config = dict(
    d_model=96,
    activation='squared_relu',
    moe_layers=[5, 6, 7, 8, 9, 10, 11],
    routed_scale=2.0,
    balance_loss=0.0165,
    balance_bias=False,
    lr_router=0.00217,
    norm_eps=1e-05,
    tie_embeddings=False,
    lr=0.00765,
    train_tokens=201400000,
    dataset='wikipedia_en',
)
Below are experts of layer 9 (counted from 0) of a mixture-of-experts language model. Rows are named router (the router's row for the expert), up (a neuron's input weights, with its number), down (a neuron's output weights, with its number) and show model dimensions 0-95. Each number is 500 + 40 x the weight over its row's rms, rounded and kept within 0 to 999. Numbers have three digits each.
Before each expert's rows: "comes before" lists some tokens at least twice as common just after its tokens as in all text; "gets" lists some tokens that make up at least twice as much of what it gets as of all text. This comes from a sample of Wikipedia text that the model never trained on. Tokens count by the router's weight.

# expert 29
comes before: "as ", "in ", "0 ", " ", "on ", "that "
gets: "| ", "and ", "but ", "well ", "so ", "such "
router:514527513469546447535538538511525473498477488520520422432450428534527521481559466504563450473534513515539505528534427538539463509470456556554443439432494489504494493546453462448491414573473509521502442486512555472466497421544500559488596461507522493491519566476513549516518448444463524511
up0:552494574466520507548546518494512494442476543428547557471527461562455519486476510481553420484484446484467504575501490564578509480589569510513464522479527514449496577470521428511488465485518461524419417450450491465512536440523479488551521495476524554462469463477491485465571480463485503512
down0:500529558512432438472489531555489532475480485526503513465464471550467473536465480499461530561505522552471499461502580502491602521483567459494460477449488473428463518543500527471522416462538463416537546477506544554493481577578493440490471552559514492460487480500435557447487482479555473449
up1:483474500454567472438543534544482440476496515497418519518493487515495512523486567553468451520513465497509495509510496504484487480551415499533517508488549456563414570434523473468543451508463504596503470496543506464535605485420583463514550471509538450476479457434521514474518505457506534574
down1:498547540459520491468536506570483543485471523501463483524534520478471424566505532497559480436546504447545442491510566554537560423515408477477536502524485470519510486459495466513482428508414466530495548503524403472480467400499438515478575518473531474548508488456473444507478482547553501477
up2:470496503485611494574548543549439561523476425513466469470473532466532489501489549507443445494507498573567571487514532486489486498441526567515475474481488543522457485529550488516498525441468553553543542576459546523514488596534529532543553523488484462475511572569531485553477469498470506473
down2:544528530489508538433476465492479518521545476487534534566531467527422497551460482510451461462551513562555541541472492526526455526476467565546516528439447515447499534426502518517517496446458572457465500436476538493589481476511497456418476529512585540536470444500471472451477549481509586535

# expert 66
comes before: "the ", "his ", "a ", "their ", "its ", "this "
gets: "of ", "for ", "to ", "in ", "about ", "by "
router:414434470452590481473552527506603460487467528506491508499497530523523473521500508481544451504492459471542559512527544513572505520459484535534430424461576493452505453442539492398535443530456500480503446486521544466498503481489497539491493481513538459535412567521533467515489507458512559554
up0:463450545500461576509503471464482508530519435444438534482513524518485511541470574507490481480497561499438512539583449480557414545444493484561495475531483467487518482469414495471472414542448499554514453510404493539508538470483481540440513455457460508503477584504573514497529475545469482472
down0:535496595512538541487456489421498486484530501508492488517549496556509567548521480512418453526444461486488540526464519483556560542541529553538511562450516561499485483496545389504550520512522419527522526471478488546507513451571445412512494470477523451522495451423488455526508437472539509489
up1:553421500506463436488472534482486513535477533464570499484526501544440492529478546490552458518508538442516475497487510461512561548485527436562418425550528558548601437459412494482538529506573465490506491500471535505487471458488509511571483434513466532524490453464457494509461459442464469444
down1:508500547420585519471457444476490471470516515522477465502439551471538464513497504464489494565433537581504407513457498483491531431506491433519488569518528501513569479533477464589452517556468536510512486518464568564464512462435497464473469484560460515460566467524475565489457538479477527546
up2:458439417505479545442538445471507495471521484571463482516512482536464501568434505490475548478534478499479549436572521503504550522433506515502493553563500599475449497546478494467537453464513456530572406496515522450423543448524459498495520510506454521533542517495536421502445460465481530460
down2:516585501451577568577417522434524417477540516502491561485477480487518504472418534521475501505517538496508560453426526494512567523458503499551477521525537493550610573498591496523489496464530498477494476471534535467474527495508483538501545474538517454483514479484506395535505484459501532469

# expert 127
comes before: ". ", ", ", ".", "'", "; ", "' "
gets: "ed", "s", "es", "ation", "ers", "ing"
router:493467531467553481537579586498499495509519507485514534396466517563535472502527442467537458442442462537515479482518512516577470519440483478496468504403543482429503500494441495474495427511517462543519435474544510453479495513568558609519534459497563459472453524532504463535494488527458516526
up0:516450496501548512516565553501512507529522557506487471456566544465536516491474479468583556528533530542484507450503453499468429515497547483469452532468501571507415495569540520517465503469496463465536528463414495490557424491509562508472518486528514479498505433483390560455467439513571568495
down0:500485482543476459451467462476509531540529457581442492520493482477544553548478468540448535465473449432492532557514518497436529427570532570470472485595516545487511549518493518577529483471496529509525545500401492511447460509519528448490528479519475506480515543511533456518527524406510447400
up1:513482468484568542457561487526531535474550515474505488531435540547470413478534423479491509485493517499445449574497459529596593475550456506540439481468480471493564453516510549463465518488492530561504531505564455486516459563493431526501471537501454554492488521470509487434483507414547446512
down1:545544509493447478473530535403496493481496496498561540533503463539487510454555423490513560546447517508545444546465486563585537500557488454486519569422498527527459532559517533447488547514502456524581537524499447518559478482524512575515511489526494459555497491594470445487546544482470493542
up2:492529537524515499420571487440521522492596543476451588439545438540494503484511437523514513434426443463508508495466556480494450561482501493452506501413483480538492430480529484497425474458495529544469491504506494474544499458482494590488473586467486507493521546588494466533491488477495451535
down2:465533475513518527525470499574553494524552500516501473554477432501564468472498476422500479503565418536420445497514492402505525547481551451546527519466504501396531520552474573445526527433508494493508512449501459465596446488491497465490532477456560511474498520520483531520513533491453583482

# expert 188
comes before: "| ", "ell", "le", "y", "\"", "tion "
gets: "out", "0 ", "% ", "-", "de ", "y"
router:486573511471557458476528555506552478514531478469528473446446500484546525533593433504543453446479478531522484539522454533567509543546474515575419441458540420478520485534513551484500506535492498512509440482518554430496500461533519531524575429579533497516457531473531464568502451483470513543
up0:437477410485542439473554492496561490549530445538530467475472477526514447530495490514508491540509533567560522491549494485518588527443465525613518527480582555563457532523566539530491506510439459501485493520495483429488407496468476546472522469407519477493516469517510468495489441539479477502
down0:503509474408477520541528512537521451504501489519507427488544502393498469504499492445526489582493479450411489504517568456513509530499494520502505433532485581543461451471572507464539510465515525535438440446499557501567509502516480497486602484497497473491502612501446481470471486524551443530
up1:454541511442472412507443470473448468416453446479495541487446518543510423485570527508518534564461433493497597452504513509511496494506506574535549515540488494463523496491493563492557506442454491488490502509526515507561540509457451442534576508505547469512510467550597503485544513477441469552
down1:508455460514545528473513441468510451500432473552539520418552539510512467439459518501517464427522530515566475522472513436546456452448483448477567495505515544576533525449565530610515496517478501497504455530541442458503529561513470450495465438491472479460567448469544511494555473542493491453
up2:513507432456434515597470494509457479454434511448542514488490534557542487518481514587540504606444471550458538534485516584523458535494516481488480474518533480575534571443483527467506451531532552450430490488460472450435439503536477517493538446549454533499483498509489477500470512424500482508
down2:517447534500503523556456462458488561466447511507482494467491517560425495565521446478490429482571474498498517508509576422522477511438467502503483553488450472500469449571472556476469620481477530559573456453474471464467503474494446546533514535460491435479525430502498487470524468557555519519

# expert 92
comes before: " ", "0 ", "1", "0", "2", "1 "
gets: "| ", "; ", "%; ", "– ", "+", "−"
router:509525510498556429548554493519615482535519455518539446531455460535536523494572510444559431479525461521508524531504449540497464447500482502510487495490504522417542509516475474436486427528453479485448414502528498497486556500525497565477475457540589438454441487484558418531481484476469510497
up0:564458590509511478502432457474490518545531480523521502478498473527537485453464571425521519465487492387526521485593564493560458488492513509500485537439498545481523514530503451479459568542463503551445586467513490506478524529497508531524509469568513496496510449516548520542535589467521604498
down0:489510539431484462532380506429505519538534426427519493520520497536544530560408531514525520537512469562523508511440546512466546468543476621516433505509513470540447488505502495505475564509505526470535527572532468515540466502525458470533439461458506488447534462532471490458471457555525486475
up1:590516555494523489486531510500559482476454458488446500420541547442506549478493480470484428498485488547392510516556503450509492480487499458552567427547519535514431567513560500471540501516417451496520439473442504457524544502488534547544481474542472525511444568504517474448529565453511499488
down1:460466412520505532565460531482433481483497520544476518437494546533462511471486504488494532519456457532481438471607439426510514569577481435488523490540473504530482526535506491490548481420474524555486532526561476576551469551476494502452485501493435530487482486451454471455562481428562475479
up2:448549503542511458502572491570403454506525500571479428463451505548527552431513456512543428490517491528494483456489516469483525414489502611526477418438510526577525469545453521507494495519460504506493512489523494461491455502468541472511530469501503428580469492453528517494444569499516535508
down2:552490495524500514473484525495499485510517496528432483513473466496457512445528474447485526459479523514514399444500483511510488496558446417491518404526414560549520505520473464568447583540465497483431485484502514563504490502447546542542597512520520431466557437527460464511518538488549440452

# expert 151
comes before: "| ", "- ", "|", "to ", "and ", "I "
gets: ") ", "\n", "0 ", "% ", "\" ", "1 "
router:497589515449555463516519515494532491528528517488537561465414525538559467491582481552542480384545496521558523556491514527522497500533522526571417470468549459446469497532457484473479464534508432513466461442491541549483510439536524539508565484520571490523466579525530495519481483485523505551
up0:513477456437461470464509456464490490507546543470559471542487521436540478499550469516547492548576520428452524515507537492557517502539536514479505504492540539434568459529528440391493480512567527508516546511429444446535560505527522566588521459480458500553505509528481557500462483424513481552
down0:527482443563378467531519471522412457515462546509559445452418501466528545539453505519526506486534471544565542480493441511464505470512461433463560480516505484497477431451518476486467519516503455473568521523506446527513546560505465532583506469467562492524574446487465462453544484482510522495
up1:500512459535549479494465436478482485460475509504496497510397486573493420479531506441481519467505517442522455421498471543419517540532519496454508505481487474552511578530431453535495496591509411510573511450539554491488460504553534487451516493514519464463454503440540512530499407492473495566
down1:494585582440443470549542532471554441575554553513539533488506460504555517491531437536504438534421448451514470492540511538487531509429472469545445458516514476511507428482501487508504541523486442526532490461515517455482500506501572497483469460509535503531616587498487510525462564527502531512
up2:397500493430497480585498484384507548450515564519500545492527542511502533525520472418525461573497469514490396553530496486518474495535484539501495456559509490439498417539542537569456503557518511477482484486516517588448482488540457483499463529505544462462480504455494504439537488453512516486
down2:489496506474522483532459504530503469467477513493517543496507443433397458596439503493486472513545511499528510507564444451547397495517434534452490472521562492513493443488469492540571522497535500453544525457500536526497552561442523491515448488562533444557494512580449488564442509541541443521

# expert 196
comes before: ", ", ") ", ". ", "; ", ")", "), "
gets: "s", "es", "ts", "ing", "ed", "0"
router:474491524481552439500535523488517476494530499505502456485451470531481485447527469519539478478447470564526457507491472512593534496473543510532421493438571429460502498538458481423446460526527467509529423440557578480434484513534514557462544431556550519521386559502528540502487500504487493527
up0:467473448485556414609474552504529509485457509516565482492484487514435455493466527547545547505582524565502495459482454524533502481481586528434481437482475526499466525536580496497491495411567461522473476476506443447487440479450472480480460537528533477448542469451531568468521511536481537487
down0:459495482492557460569492496452438439464453480486494577429473471506510505460606535564481505501464472504482468467392535468453448513547491566427521503516539499474508538498533487484458500480532473519488506553538489467549533469526440533475464538538448442550483412444449528585509504484506511508
up1:480429457421554547456502487473508514441612524442533500549468449453543502502537492470583457479476483513450507534494527469474516521456425491479466524535498488483477494493595497471527496501486496502539514620565520539418486463468509574492474470485526460552501511510528518519539485467544470417
down1:501540517535541454518497505496464532573492506529492484558455414575513496426495519465486563523555467529453547540516382504484573523504486542509411570437499463504423466476478507458566506544518577519518501472449408550505443488473520519515527505467490468464542456497439515486494512525491500515
up2:537462499494494483545491553551517527528477495496485519404508528509556514497527463517443530537463562548546432558555564543531498546511520557534395475476468537528541522491450538538469497486464503535595421518449430483451441538511551505509435461525538528465584546492527497499515521492451525492
down2:569464507492492457531519489512469490521500437528388500427537452544516472522562538474504506417518498483450517431528513497444479509519502525510480418505492452447518517401472451462462490505546489499503538548446595583503524471546521430561502447495520529522518418511448531527510517502470516458

# expert 145
comes before: "| ", "- ", "|", "– ", "—; ", "He "
gets: " ", "% ", ") ", "— ", "0 ", "\" "
router:473573498435580450518526546517536466503507484506537469478462457513496533480562481496535467428488487513542478543521462527565519524469477518559421412424550417444491557515489500475483477557480466474501460461558566480470518444525516540499572436553552505505466541461534479550456499460469521540
up0:481457483498446469501566554535484445516515452474500502500516543525425437546528450507481536479505529539515519482388458549529482501487447480502471513418454524503449435445511464429576543526542466469498545453513568525483518476519481534475558548562508544470600459533511437510507529484540509553
down0:413545502538504437523534552493487545550530510563585503507464509496452477512526542444524525470471508513488493420492537469561526443620519536467520481489523524495486513467570524508476425466477451521494397485538496492499490596485534459563449524491512415480490475533456561470514476474477508477
up1:488451527415506535500536572523496495454496452522539469500385564415482440519528485482499507445452485497527560442508463469493500537461493573459426509521510502464491513463429436527528500570479462509479523484480487530448469526530533520534460452513526564544528548455483472512438445507539587462
down1:459547453522440481416549468525460514497507521510472513471471438518542578494505417509477472459465516522503494494453541486489432504543516517524424492524500405540520439550580557548505480520538486478492517415512551583576498550529475433459519493509495506513444463501450467577492447491464523502
up2:471482465453483476505523463514484494451497383538453541529511489574520407478579549513554457496541519534528528502514541532564487475486558476491528500453558525501495615514513545605479478538448454469532430502496556492477440471491487511462491562455483521507471489417474510472501517538497463468
down2:536514388535456498449540545534532468498506518497492610540553510505541491552431479487591529487517489513464387503554485495543498495553502490487428492502492485518458521486490517489472542496528523452542517507529463543484503499498512511437522554465529451570566581500488494522469585533518509408